config.yaml
d_shared_expert: 384
hidden_act: "squared_relu"
moe_layers: [0, 1, 2, 3, 4, 5, 6, 7]
routed_scale: 1.5
init_std_router: 0.00941
lr_router: 0.000454
optimizer: "soap_variant"
beta1: 0.95
max_seq_len: 2048
train_tokens: 492900000
dataset: "wikipedia_en"
Below are experts of layer 5 (counted from 0) of a mixture-of-experts language model. Rows are named router (the router's row for the expert), up (a neuron's input weights, with its number) and show model dimensions 128-191. Each number is 500 + 40 x the weight over its row's rms, rounded and kept within 0 to 999. Numbers have three digits each.
After each expert's rows: "comes after" lists some tokens at least twice as common just before its tokens as in all text; "mostly gets" lists some tokens that are sent to it at least half of the time. This comes from a sample of Wikipedia text that the model never trained on. Tokens count by the router's weight.

# expert 10
router:556477458508485529455490440463473510500613492441480509482442513499503549503511495533502524505517434546462504510481504486460539439525493473496495416494546502533465475440436502515425512467473549
up5:411469506454496516518510565555505470504541530539596496465478420455495450502461464464419519504456468437526545513512548613536452427488499583524540492477502539542486455494471585498509434585615505
up6:519513435571391426508528458503480484536582509531514468534478446456520535502501529501481450492526437497588420538524492481543496577506432422548479547483503524482512529466498489501486566522445519
up7:491569435465502495461475555481511471499593456432543558461494513541425510484493429451476518504542440471554467547538507503471475421462434433523433465506523537497450514493514435482445546452510431
up8:460501482545457438513461481399491424468491550443486481494504478504540484498539518537486445558480543450486518572480521453591514474554439530564550473475505491489480534443422516526461539550543529
up9:451498441474510552537492422470470503556551510551552461472494590575522519445519455540508576532520475546497455501494501524525542448503480433515504552507463521544545481490477446540489495468526580
up10:571493451474481508535535503468482400497522507531443613499478449385520484534523482525550452506519557549510553557440452490564528442492517514453444527500451525507491497595523442492463459482493563
up11:503478504490477512439477506467490469489605477503507480482492484492463516452486594605525468571429489488457530469531511471422534484433520409534483516460552490530450468531545527510459500545508522
up12:428500487495525498456542489461565453426551552462369528547494476481449476468495553477445450540533503488491504589468511511556524445517491499490511533459496509560549547485437484497499488514518453
up13:510480530507479499509505532487468478427548459485460553513495562475469492483511474486500534469521489463518466578523490496508571472530551436423396500517531545490513426500451474530439488522503497
up14:467512572486483483457536562455491535523514488535517462412447409489443491474490471537417406461511505473494524518486512502526515498471503405489482409499561505435486528471487567578537472455441561
up15:565493467488477482449529436493549513577491492491621484518514529420505508478423497509513504514523536512494546459453486522463457427464522370461479468502545540490493516529486454484535496503565448
up16:497550478505522492543484520464560544577443484575489591489481484438561570499495457490545442478411432489517477518547510495452551484561532581455559482465459486500507441419533544550472489562463488
up17:441506490490516520501487446476461472557503502445528466459552507568515507451524419419543458487546572532476484484448511447422442509503517495533544496394532476498615493564534452495460478570516502
comes after: "\n", "-", ")", ":", "|", " •"
mostly gets: " Location", " Date", " Coordinates", " Genus", " Website", "Note"

# expert 2
router:486497458535519532494536511511526465501560544517463493513493466410512484440566484487496494522436475463459523544515520505558497486539513481526546484465483498467481547418453490488516488501470535
up0:511493405474547546529430466509521529505509463504462455488546547509574469509494503589448504516421466478494544507478482453466551387562465457470420504450470485500480576512504539494581450478483477
up1:452494469482482454514465515475518415503497465489566483491492487505556476459530446510502481520520547478417412485512491516533521478480478501507551527429529531438487546610521433495493451598527495
up2:525526551412557549520506467522486529514509498479535572473471442562540546531481400485554461524451579489485461451488490446466498522513483469498522466534539459481495371511470477494550475550510554
up3:550544440474446452485557559517459527517498441496492538477537432516499427544478455499511509494500567563450485537467512492495537464475521519547560515426537598494501551512518497468520413549556476
up4:503455531497530566484526442522602506452470544529459497503561450470543606472510518488506494548484525536504521445556532475501484504517486440523531525453464517550530436536453510448471498547500445
up5:465452500568552534533553538480568504443540517554506446580516487476562514539512458578441492489545529506454455491557485582469523454512548472549472458471465496496441546497441486442536531511491532
up6:466485532530554501527557507480447474492517419580531499430486464470483451600503499425468467582516547501499559541535513491449537614489504509562484559468485512564540510547495553472544503519439481
up7:560502508506492591596455481527476519491470480501479487509461543402487469502437507488452493478462471590510481551510546536491546485488522495433492553521481465456390469543507465510432564562535530
up8:553547489538478402468509554534446578567548533541499434496490508486532440454456472451486514515453462518522480558459486515534534416532509480573483500492468446431452467438519462488482529507474474
up9:541466526587562475492468555508478521539477515499593551522513500490450437415414534454487474457414535478555479502521497509525451507513492597499436526545515525445558483496495484539479521495493472
up10:475559426540492516499521533502553483566442468539476507518476521549501446534580500524457477512552459496492514557537436459486513484621474510576505484479449537483527483467499506447569498528461483
up11:458540480491501487526471523532521487538466493479551510541425506421476507476518477535578505487541496517466513496526512461537455563433515528503513477572495470567460524580504470461487520515464514
up12:491509453479470479492525508560487522517565484496488520383468491552457455483535539552491484434493558493479513541522571618503506509373452534466523450506464462437543504519499518488493516429563471
comes after: " ", "1", "2", "9", "0", "|"
mostly gets: "9", "1", "–"

# expert 17
router:448518437536483476558478540541518491551564506450535409485476513480462440536472533571500545548479466466516504468539518517459507497486490534501545588438464544540507472414539500460457494522561529
up5:431508472490482427591579456515459402459508508552465548490468513497495566540510477471539510567513521494572546521498557494535362507508483494550485504454470533493463518498543504503496477588514510
up6:548451501484510486542544551519405456478537537472557428472502440515541503564519510506499501386431486394486460461495487481502510459512537444445535565485514513585473502524493459548553470529479469
up7:481506520563497506449453522494449446496499483499509463514450485569492545497507439431541518545460482542517433488463522564457465505451480501461497563549460520477465505470515499510466590495501476
up8:477477495534493551524489508511503547509486440508535433553479563509495485519512504512414499553458514462496492525554546445531579568514476511496434544471421448436577500466491552513483536504504477
up9:553471603486514492517468508451569542521585504507557474466469560547488446505441502474579528515470478493491531472539541516497487560516564548491501449445504543490505494499478576496502465532525473
up10:509455579474471486535508481487441509509474546500471510473488471494482555515551503506545584448505494564541488473518468562516552436557566517514597486522561502437538431452486517557471512571563489
up11:552524453487503419446449545484517510521544486426476518428543584576500551473458486507505456511514564481464468499443438541549514585517541418486469444593491517482442557479527504448433431458448525
up12:532458480477503536474433483487534500501503512496538580485492449515529439508501491488514462568488568459457467508486495490481453541444486451513459532512477558517486496487512555482455525492544527
up13:513523589516466450466531447512480453576512487538509507548522514521510445440562609498534479620530507495543485466435474390490514428483501504512465500474552517501494494476439457439488517446434467
up14:479534574517521517521494548498455491491531486574525451531444557539462603410396502533534565472505556502532568508496512489516487509542498538502462572519506611501435458469571502549475477515482600
up15:475493446453452564546433594510497562493469463516539465493511452483456507552517520496470426479489476529536437561536471486481467512475488450521519517445488448497492538482477449475527509526499500
up16:472457484479378498551462533516482448458443546526537513536466539520435493551471461520469502502445500450600588609488479485503457541521467436492496511489576482534450555489554539563565415582501468
up17:452497440526479440551483507533481498521499570504562530529434462485503481548598506478493460493569507536521506505502512436435489572519475487525543496486574491480538488474463491470435521535492476
comes after: " the", " The", "The", "s", " this", " National"
mostly gets: " Society", " School", " Council", " House", " University", " Association"

# expert 7
router:474526501538507527495462456466532490487476513497489474457548470493446519508461448505539525468558462441487514487549477515485481523478456477449490510520486511434444468519546494437498509517485430
up5:442579483446536480556517519458524561447455470461581529506492454493512603466533539613499569477474397517520468477502545527511495442541485494554449480443503467429507517502425453496518515521510443
up6:490524566554442480505527553589505529510491524461433544479493544496493477471511569481453465486523518520560478507502516517567555426530452489550540483512517491517517464426506450538498508516559467
up7:461513511479468531537447432536494482518499397491535455463583561503538533534505485445449506526456517461569456504567491491467485507457448616544541511441530471537618467546581539457488517439492477
up8:493456459514481568526449467468471486532529484510529544489580499523544535512518498519538553561462507458512477401515496507544561533502421601510508532530456548507567475500475459478490487568504514
up9:537498426504490559494474481490463502495422497491522463486445486481492491527537441509465517537431543453480457579456487501505515484475524519488544448426558534448504401499447521449525488572391488
up10:539445542525553421504523501593491489480527465520470539509511490515511494507469421473474557453519520541530523480522515518537489590501552469485472455502536448428500464510522496477522542488461403
up11:491449494534550494494498459502471498480472638476513523554463507459451520510543495564562556488482525481651533489503480556486536506531432539469574514505498453596504407486525448517528470519528463
up12:574499462507502499527511479502537472496547445518447484488537541554471513523432499465468546485461525490497554552509497529527515444467561429481541526433465405512412470504514463526416497494478415
up13:483557494557532515490541497465521482498497484546490464486485556437498483487462492472531529462476459401511464475547458437475504529552452537570442521522482467461470523506523545455482537514467486
up14:534529492622493474492560409525464487499509475579449484543512543557520510463555461513441557544527567480504460542510459467458472569577482475530465531533519445525490561472484487463566481510502494
up15:487540489471514532475512537487486516466441525517571531552513476462505453410500512550538521521456456489495539489461508523601475477505468542509407483517490495472474520404540461553475451546512519
up16:434543457509487462563523510465498504506503536539457469557448501468567508586492459532531578503504519518526500474572517571508460484522514579464487479502459560513526500482482515502541514574438468
up17:534554524509469561500488498512479421410507547556532480466516509535458434492564433467471502506495528498517416490496444516441492391452519539569494549458548478538559538475417649448501463416476528
comes after: " ", " |", "0", "1", "3", "4"
mostly gets: "|---|---|---|", "|---|---|---|---|", " JPL", " Apps", " —;", " Goals"

# expert 6
router:520543479548582448453450414515468512512491522425483488455473456500472543511470545538511506502526466476474462495537529478550548522441491516519485471498444530514512535499500465492562520540529580
up5:527582468480505379440457515460496478432443513505565458504426456518472551514468521551513576543521473506531410549530457527571580460515541516497569486567526476485494524505499468565496439528504473
up6:449528550482538485442570449394515469494530559509511505523420509503518501564452515457462557514554472513463530589492419569500524443508456483532480478495465577400493527410444524573491477494556490
up7:523549507487504454503529479546574558499524494516465569498536479517508471520477507476436551507497517482520452512464540473504467562461560523501545489517485538541486468554475479480453536495491523
up8:541496514493487506474520512548450493502480489503581465534470466518520491475503496550551488481490565475550475499477516533463460513490455498459513537512466443508503498438487564533481478517445492
up9:456542478491523498503507462617473495524480545483420418459574554401496479517471576528464500447502553493547481571531460507453510513460528448572539557474497465518540541516474476490480486533556430
up10:505496482516591526483544418529484615511599403518514518496449491444474499490543460449476522512460566500462523505537505541542476543414519483488515515459513497523525528421498517564448478495551537
up11:552483478458499490623535456462481464484559539504550417503504515505514514554413492518508555511415411577557485502495458503523616518557543515466477480544545546507498433490541501554599524488494488
up12:466497447500557525561479443516493573476495538513526506484460544475521468520526486467555493573502455526485511512485474498453512570511501548530520379499415443472520443550491529482508530455490449
up13:532536460464508483526541508522404541502529497503489559459567435502503558491472479498608537470440480458524534485536536537561498547554491477434468482543523414470508502505464452481625552441486528
up14:455425557492523468435444472480522449571411496551602534472452507485478488458564477481527481477498527453530499540534506513580515512430437556480557467535465514502522487456480476498422524431585449
up15:532527491447515483417437535487514435536490593483512410489538512485428549500532526493532568499479539571486468485593462394492526449564510434518541454538413501516518446535492474454555473509585537
up16:525502530479512486513515476456492469525511576501497499521535492536574478536534528516455466422499514494514441510511458572519487450482544486472438517554573471467492485555493535475471483540500545
up17:555486548521446500495503466554481539444483543441544484476480483467436496483564443481441499491491474563548493497532501506553505442551558541516527392425505520494497535482431510502489569485554450
comes after: "1", "0", "2", "3", "4", "6"
mostly gets: " MF", " FW", " DF", " x", " Socorro", " LINEAR"

# expert 21
router:437541551471494532537493553496457566472451487552568499596477526572509562527544526464501515412531475531496496497425490474499431512604539432510484505430566520485488538544591486468554473479470496
up0:457471483499527509494478416535476555464540441537555449563513482457474466517533472458475497485484465517556425510503493483476471466537460569497461448472541493496559426525546473491482543512490390
up1:452487500467511529538543555459489476499570439489458491546511464542452497540473482512470483536454584501469425513451505531459603570495549513495471506493449493543554534462482454498493530535485468
up2:497527478545522492517508420564547526521470474503497505469534530494518517506521514487479508489472517517496533483437525496502513451526524527477459499564490567538506444530490500459467472526527521
up3:450508534466481421608540492503432617523467587498513527522487517463572506536483449509546537515501494468460463500532504489512442490506438465524463542494540557481453445528454509436555478436478481
up4:510540487445556508520623487505472525521442526418520499540511506496547499464470493505547490506503499506585522541466505562561479450516489501519445477513535513467471486487514434483521529480477514
up5:440553567500426547534473496533500535492485479610487531480532468473478564523616502485480499495460445469459481514503476524541502487542510560482497463518571545571523492525554516521537505533553486
up6:517507507492422432531547520503569539484478577517458504541525493503480469428492478516458547494489547481497509455448518490445550501584526383459498539497450509517504564520492510460519463498478465
up7:414520517534487505514538442460548488534550474546489476452550513533474530445613472509557499474490504545505528419517562501468492508457548568494494477500458471498422515514604484444479498539458531
up8:552574550557506486518454489507542508492513535493499537470474485571560546499497418473460494518529481525520508516377490524503482460527584516526514504526503537539475595490571570542441502545549552
up9:528511483563471527538586426502470468530538487407482556547487499452517446468508456511393487485450473523511480508436491427505530421508530446475433470556500562510448525403472503431511416529544452
up10:483505521504483544485400517446484445472541541515524487554486500484493520493533505572547460459448468518474525501520452580493511490539529507499509507482442452537417551459539474562516483508561448
up11:480541440552453557491529528449627524550466453470512489433491486415548519520479469557533509510459529518494538603519406448509576420510510498484387457429526526506509531502503515523469531510505535
up12:444436592594436504434547482512538544496467468484567504491485516486472537481515521548547454451523455448499502536547518529585550511564535522491495547487481569516500482522540494511466454468506507
comes after: " \"", " a", " (", " the", "-", " and"
mostly gets: " un", " re", " \"", " pre", " sp", " ("

# expert 9
router:448538437467571472501550497530473540512497512520498441487531476598575471504495527465508512487447507494480502493458566522407531504507482456543408490399459497507524535494514513466592460497458550
up5:462485494550524599489526549501481469535549483540452523496466413490571539504540640540491423512415529461511503471459508503509499474470498466505515543449443534572509479469466431546446441546579528
up6:526508550482428483506475482486518511489525513559562476503437487513452532479513544454476505510519488569494446482480519503529533425507542500481540458445520447474479513527546445480527524521487504
up7:532586540497493501551497559507552481429506503440456505462500532510537515499496501479483501539432577515433521586483474484485491528529530483439460450494420461463483445459515467493439503471552470
up8:478527448518485513556555454487532457509496547440490518467611503501473548446482525506532522507457506490474479477515547377420543549484443453522485518570444448450518563488502481417507493463470476
up9:478481499494530452585488508454482550527488584472560537485556513522497474472430580490537428508434508469499552533494510531380495513498492514564489521433439546500490511418523515477497522570470477
up10:510483487507477494517506500493517516508482449457530529573451531490477527477399451535500494506447509478463538455505442461489409576465448522444505504432482484466451512504481477562437574546477520
up11:477497470460504551459543497547452512543549517521581526540537442458512469517472445560467453509403506407444427520543524454466586449506505561518564523472499507498502548536478460532471493525462535
up12:568503493542500534468490450459478487462515466550465453517543521477466471505445493494522477481487534485519452532487482515492534476536503437538535550537559587470463511474544508485478505460436501
up13:510503496512503493494531470528513472472494483485523579462485521514426509527526492509519508484513428514533488447460483500488515463471495387498447506502451578565531449486563546470582514489510556
up14:448490512503482448518530507400499463521490472434470552539491532499525428498480482500526501518562516508456528480386510544524529501510426477524538583512486461442481555515531496482506533476511514
up15:497496567469479543478577537478532450536545474445485511465486499523484463510462507483503456497427433445463448503547475454472499450527433481529550415574490526518496511544505465554508548523481534
up16:486480481503486525520492501509497483471532488485483502527487531413470545495504449460497478498429444467534481441408453519494478460451449436472553494527556492528462437487456528466475455478525474
up17:489572542544525509504529446501547474479444510438463482526454510427460449463558520523527543470467465537444456472507563510547501496476497488447509410498551517498523515506507437535572508582474570
comes after: "\n", " ", ")", "==", " (", "\""
mostly gets: "   ", "See", " List", " -", "Early", "===="

# expert 15
router:574580502479463507487522483490543525524475488510488453476445502514439525551511521483531478570412524488480424508495519499527519532483455558532510565560450528442436511461482486503465468486549466
up0:574510497524525535522484504463462521563450468501450485451442490479466533445483508500547542510437571565562436522523492501534514479497487522492606497472483497543449469456604487481495484534581437
up1:458557462542485579463554452550502540495451546478477450538526461475469562525460519501475496511551565412538473544510509499569528469495534534492482465521481542515481475466467574486488538517542463
up2:527473516518549451478475484495550438458515502452428454477537499531542512522511435550538496442440517439491493548503443538491548433502560519551520488502492535476453523499492536528542519503542471
up3:563520543538505445512512500517495574572463517503468552501511493494543412400483504375378540521456508490455499579563480499502531532510452516437534527530531510568491510508450507474531500459547501
up4:544502556499505505566482504528475491543556484488472533557500486464487552524558446485494441539457533523418494436518506486553479524453543492571496501450537527501564509480524453415517503580473513
up5:487485568539495500435509531494526479464527440565524452532548560503468588457509541456498429531497517479452498497441458528510515468479496543517437496491423584535546448522461560428427428548527594
up6:491528515457488572504521483567551459512530465489509496493514446510590492475511489449523529529457468398509551572459539464466466498477522506492542490497497456507535463503507507528412491544509442
up7:491489478490441509519531483519450510490480480448479459541537490466525562514478482534512509529473510444480515516478523510465563556474464550545470522472517507521546545619425456499455550472484488
up8:428581493484462497529488464489437541449503478547529496520578496539539461583452504490489560536494491460480478505498543477501494537462640476468507543543485465440473469486486545461419515546479504
up9:503477502550519457395504544531552484487613539492575522477518455467518505500506522504432495438482553528508503388549465502440436539545530511492518494510404491491444477535499523531496518543532484
up10:535511525434520497529470536469535473468487521494458513451529500461475534475501511503460473495511505471439479498481433521458504465551466501549491530547457518533427474464472575518470559445463500
up11:468468484511532452557519525519571491493528494509477538600492516484478453496520532473491553481505496467532495530592476517471493518489456510578531524463447450470424489502516466474472526491514489
up12:493519568537501515459464475500511534512513470504529503486521498478491498504353471497471505465536446435462607410532480513497565543489490507599508572525501482495473516507449567451552527525508454
comes after: "0", "9", "1", "2", " ", "8"
mostly gets: "7", "6", "5", "8", " century", "4"

# expert 12
router:536448497453455400523494568440517460546495538506480573489503582459510407489547536479480451492527474528500437472432433550525510536481451486407514501540528497538470557486480508494480534545543442
up5:531425551535443478584500533544524476508520448506447508539486501478508515580551547450390468442490477496520509417485454456438539461526468453453562491534467530452509561493552441555463520474495495
up6:461511506471478435562432565488383518467489499505480460459469376490507581533516518560501464470471467490501553559491559566501469484572463495520509472458533469489534458561485471444474491451529510
up7:475548449448559581529563523542570532499541524497518519588534486444539440475529541513533517514524510487527516490500552525499419470503505423455416456478513550512499580460447505482505482450513508
up8:563585435499437474485523488521561483487502466528494560566505534489526495512508505460514570456540478483509443436486443518516496489515500489475551556508505537516463495462491452505509510447456446
up9:571468506485474453513526522530497488455510461467515485465451461553491523499578436523446429474529494417498524436438564501499482429513577488487553521491481547558555503474577548553499500468460478
up10:468518518495481481525485447451548544525476503480479527526512528432500416505499506510456461489473503492490525532443482539484414465539519486495518523561468539478488506410538518495528467595543516
up11:498471464416489520511517490496474522505479565565543544495499517514540466428457474530487496500565502529493487547513518515473525479502530507482562510510396525526477544486491522493482540469585475
up12:491471556500467469474489485497434516476573489499496438476504459505460473517551513514503525465531524454539469567493454439557495539525480553526425537537466503530452476501556487483475458508509486
up13:459455524427530556545544545508497545461485453534538443496480546534514490484559527496467467538460472511491469504507453541526501552525423548479469524513521481553501434500502548495442555560504483
up14:494442537462488502581487456470439484465501558455547429464538508496482390434477443508433506528522508502448454541470538520516461530529437533558452491507532474498515471443500596523414531497412509
up15:491498545483521468533506566438501484465527467479480482465488507541577472480510479431424513525477499515543551449529523501433526518519539451465504455516532526452540521498500424504558478406499478
up16:513471556560529514502471491496438503513529490554520528511547535515465468356453542567533506528478456453477507491496462508562470458449528487506461527562548484526476514475523408514492479524505556
up17:529412438460506491438465456517549536536516527491525508554514502420462498488462541518539544462476540454450455523497508466528521520514524539538535513548488476509484495518480495470456553586510461
comes after: " of", "'", " in", " to", " with", " for"
mostly gets: " their", " its", "The", " his", " the", " these"

# expert 5
router:513465463491469538522505482531514496462430499489482531455487507491454487481482458476527531475427535533520484453544484446567449555433505469493482552544500530533456459578467562499508547486484421
up0:463554473504478492583521482480533391552488490544554526515580513494446436507531523455512533585469442523514423491490525488491535424494513435556568501533506474556534527533471562512487460540489519
up1:504444505480492501479502433394510508478569507490460471502472533458510444488496533465509551525500565511513456486459487461510491462531502536520556516509509492496489510539479487520562542500511516
up2:477422490519476508559518541499553537458545543531538476463442496570546509482439550516516502439452447470476473499479465469518548494533566440469479479585475497412482505421461532490462541541553513
up3:606512541543545515480463424546507523473500513513501480408573513449430579453470498501457442488548526521470564532521512431522503506492451535544474490492505501436512478513436533528448565559420546
up4:426482503443552547519530487482571412463497489529531533470462563471458445554553505553492517404455506501473425509526488530478522558439572522467468493435556496494469520463464545523500523499557533
up5:508475515493493507517483502523382419456503498436460530554516508499550483511508485557486425574469564473517530499492625506480539494497400520544583569471420550538526526520510528541545457476482571
up6:484530506516476470493487547508468514502582508472506471524516477487502510508512455579469453540464529522531496510493462472506440483448510485456515503450567488489517543514501497509530495507556560
up7:461482462516495471550519468431537467522505547525541526532519565442518517569469491487443490427468573493511475494537584484554460551448523542595420558579490536508531522413436488520480513527474444
up8:465435553451420472537490453477513524488449550425528537510562448473528508482485505464524549527491503523478536537461483469500450474463474599495521501446437479532515507512402491518485517539560501
up9:440411548521518497441478503530507479436521455520527507384519505530559508588547539511520526456491555509509467464615505503481438411489509500535556454548485521433536452493512561500510479516409496
up10:549509498417485465477492535390494584479458502532489483447515462496531574470523578482387464462446515523491441496479518529555564445482513413524497475494550510419527545506528508466522476440524530
up11:580467436530576531568514404416466468475477502577545535544577546513503502501520536488491501478398521441457481477536453510518521528536412531551476495506483515495489492502508552465506471473488474
up12:531439476448481555519429490481506576459509480523540509553523508510530465507510521517531427404435436560480487454474496556517425504467493555488415529452576469454464472515500565475466506478573455
comes after: " |", " ", ";", ":", "|", " /"
mostly gets: "′", " −", " ", " €", " $", " £"

# expert 23
router:566523501501550401486494420549527482533482494489491511565583468486525444454542502520496530493459489467536466528462527549554501468491487573476510529538497527478473462532514467533572498499488510
up5:444501450468488501457433516498464498545413502490547487496502510479469483518477566542495360494546470469526556423525446529544623553500456471566449459508461492495475540542489487485544495577542512
up6:623527466421467544545561490488495490450512496513453538522483591471531511427555528511523509534516582506475528507512540568546560449523507458506490518471531444485495467529518450474464446543549551
up7:562463472485463456477528518506524554465514461494514461476493546529505453548430517472488514472452491443495496496476503513589554463528543463553522480467536559536484490535531511603530495457497571
up8:478528490438446457453503465508561448528479462463523513557451557421483502536587441516497570554490525506469446481463520527556532466463445500495503467508451461555502550531471460520536531472500531
up9:553481513514422547487517488455561565488523449510517456550517555518446471516485469433484446437495458583443483466477374489478516500516458512507428525565406501493489505469512493573600528465473516
up10:484461486551522404564535461476428510517522404527424467536464513501492514431503465578546457506565444544439506483506486455472514466493515500514536474516476455501460526559536433475530497486553460
up11:497459537461556556503477466562496476471505548490575484549595509498546483505459496506518535531525441563507500548582512534577483537497475540396523551483554498473489468459469460467532514531527491
up12:499466494527492537444467538470438463492511389523463486469562490474580525598520493517510520515446462493523489478481448477507517492471572577485538528449472483535540544461418479477422460544540468
up13:449465503501474549506475478488461512562529520522547546540494440560503456482486480447521545447513454449517484539581470424499453568455498492472516536507518550502507433471532476533586536397463492
up14:442488427520523522529474563487475520535486518490491512515466457521516527576542481518504503486509475436503549462556489511454504517470507514551478441506467476510481423464452541546533445515500507
up15:523496471503479467548477453494498551507522575563516547480515522508451511527465504497539410520520443531507444483535480599510535469505506535485415557466570522506485472499508497544553533491509493
up16:530525516470463554394551478458489466495543473511503515503576553498519550459525449585469509541541464539566508508462478481493469505528508482481484472493488600522453524519563475483498458433454542
up17:498480493450440564500479520477567474484578482501463504524478421420442457593594515486555551495491463470405541439463510574476498482569397404560413466396505565528388539455469518525495490484499453
comes after: "\n", " in", " at", " on", "In", " Born"
mostly gets: " July", " December", " during", " November", " at", " January"

# expert 22
router:504486453540565496520476508440477531522466481569539501520543462501536486565437580461502556518430522494503499519516462500500538418552507582578475459541510511502465420476456463576508549511496532
up0:483522552509507464507489543439451436545516431482485503534543454519474487419508430462480409455516444579471517440508496568545516498469533500547512514469471494528485529468459444534545586475500445
up1:451506537440555504493459530529529508482472468495451546508528580508497414452465447490489468513471477483553483476522478542526514553499505530526542494530475557471538535478428454472455482481449494
up2:418474479503502465497472481548482568471451462573491444516550520492534600494492552452497498527403494414525492508459487586503453429507486568492536546447527513510439511542551525526527476520520606
up3:496512582478483480499538530456442511488543530533494532538504505430518489489495449410492512500471554446520445463488557475489535475496516509536459640495466505501414479455552513534496470447490542
up4:512530575500485482496483516485472562539485434523535442502477479494481503472502484485500567492436460468529495480410504525474417487471483473444542513516482421466500506515494466587500410478459558
up5:474491545544534492536499504557475469457460470576540498538470530530466538496460566495481499476503558528407498488496464499489520474469472520494475517505516502482437465463537435551434518494509527
up6:468508489438514492439470524455419514526511473524551544512398550547399497515537516578513534487528482507476548521493435518513542442602496508565457457479543519493542575475482525468518489476476506
up7:468504474571478447539446575501581489473493535450543517480545449534545551524468507500427506614525495487468544536520562503549476480540503513513461486550449396390534479547471595493486484508457509
up8:474495479509466486528417545506536493484499495509545551424478481493484497506545500548438484540458481470457521429445447615488517474500519504529476592488502481410441390407506482502470480536426521
up9:534499524479486446576529454490507515488509455484511526528583494471466588525449536455520501486513525488538476488508509524425487473473600482483466532492453558534487525481521539493557513461483529
up10:532534472474491521495524459535528581502481466497497500462515481494506508518426498464521557547496543519437418496516511442512555513540574485448505476541461618453435485598567565473498530560492494
up11:521495552530497426502562532452484450487498468532512491518540470494498433542449433488533447488489560490474508509460443580540519441523459535552443584521510459534540494449457540502559451526463582
up12:501502567526467523528591437498540573513489507485523538489508461506518389480474543425482509481540490552497524487514446509525477427552460542518589544523496434471528460565524454489502495523498506
comes after: "2", " ", " University", " The", "–", " National"
mostly gets: "Personal", " International", " Historic", "See", " Civil", " Special"

# expert 14
router:525452547441561482489509554563527423518503501512559524472582476495534514533545514536529479471534556478441452512525488617493457542509509502478585513429458464529536508495556521497490498482465491
up5:495521510497526509510519482539467519487568469473496497564572468517462505499591476507533516470575481513492542492548445548453548483488545558483490537522486471476556513498465523530380509536467452
up6:498476533379467519552476489520531513532444440469434576485500552519519507478512547498434502474484461549540500498496519512523452515472544498519500521491467523517494472526521541452559519544429485
up7:517511555435505496499529498581492384484524540489496519486501542556571569544530568439476482543545536512451549562502513526550496404497523440417476463460558458449459475494504493560506580532464557
up8:495579492474496464505516523466520491391435551509468455497451509499502517478554481488500509477484487492490504496501537491560489532461524550546547512483486492545487503487431614503486506446479406
up9:496497470509529536533552468449541468520527419537593517542525435539560554490515479503507488508482519508461533545438479476453487539637537488532469497525472486471559554547499492519473541507441507
up10:509505601569508475379570461489521565557532523517553541500490539526540472533461468567488488466521513503404518523474536484504403498464483509502505533390519490553525493478495471515450457497510497
up11:480534530459483605524510481528510495497417587466544517486484472502499543489477432461553527521496417483505495494469515473557480474561571506494506507481570471536497494501474508466522522478371412
up12:503514534486509507457448509520502560468502509570512502450530542516540485559535487496475485482561459468476542468526405450506469486477456467583527491519543444513567531508543525455515456486469509
up13:483462524564508494518525466498509488468524509523482521492459454503501487439498475532513547523541495433535457514472477512493483436462519522577544471465518532516510414470534528453429500442472591
up14:542533587530507482552551524503542507436506503496503471433470493503561480547440492420467531540496499542543481561483480474553535447462545396551456472528544461561488491484436545441587473462568463
up15:522498402542553455461556498528392514426493494494515446468573574457533513508584476565466442552549502572449452488485527466470472482468485529447562490518523506454558442525457476464481534555499410
up16:464545452440481537419453513477574495495427420500506503470553518442465566507450512525490537536466595560521534523541536544557509509491551541538526492440508542503474481510478485472507431520492488
up17:529487564549527465404586535595518483579476517473452553437512488525516499439498459540471506488532477507496479583422469507501494467457518511494467543433464451544504503481456535503516436489486555
comes after: "\n", ".", "==", " =", ")", " =="
mostly gets: " ==", " ===", ").", "\".", ".\"", " ="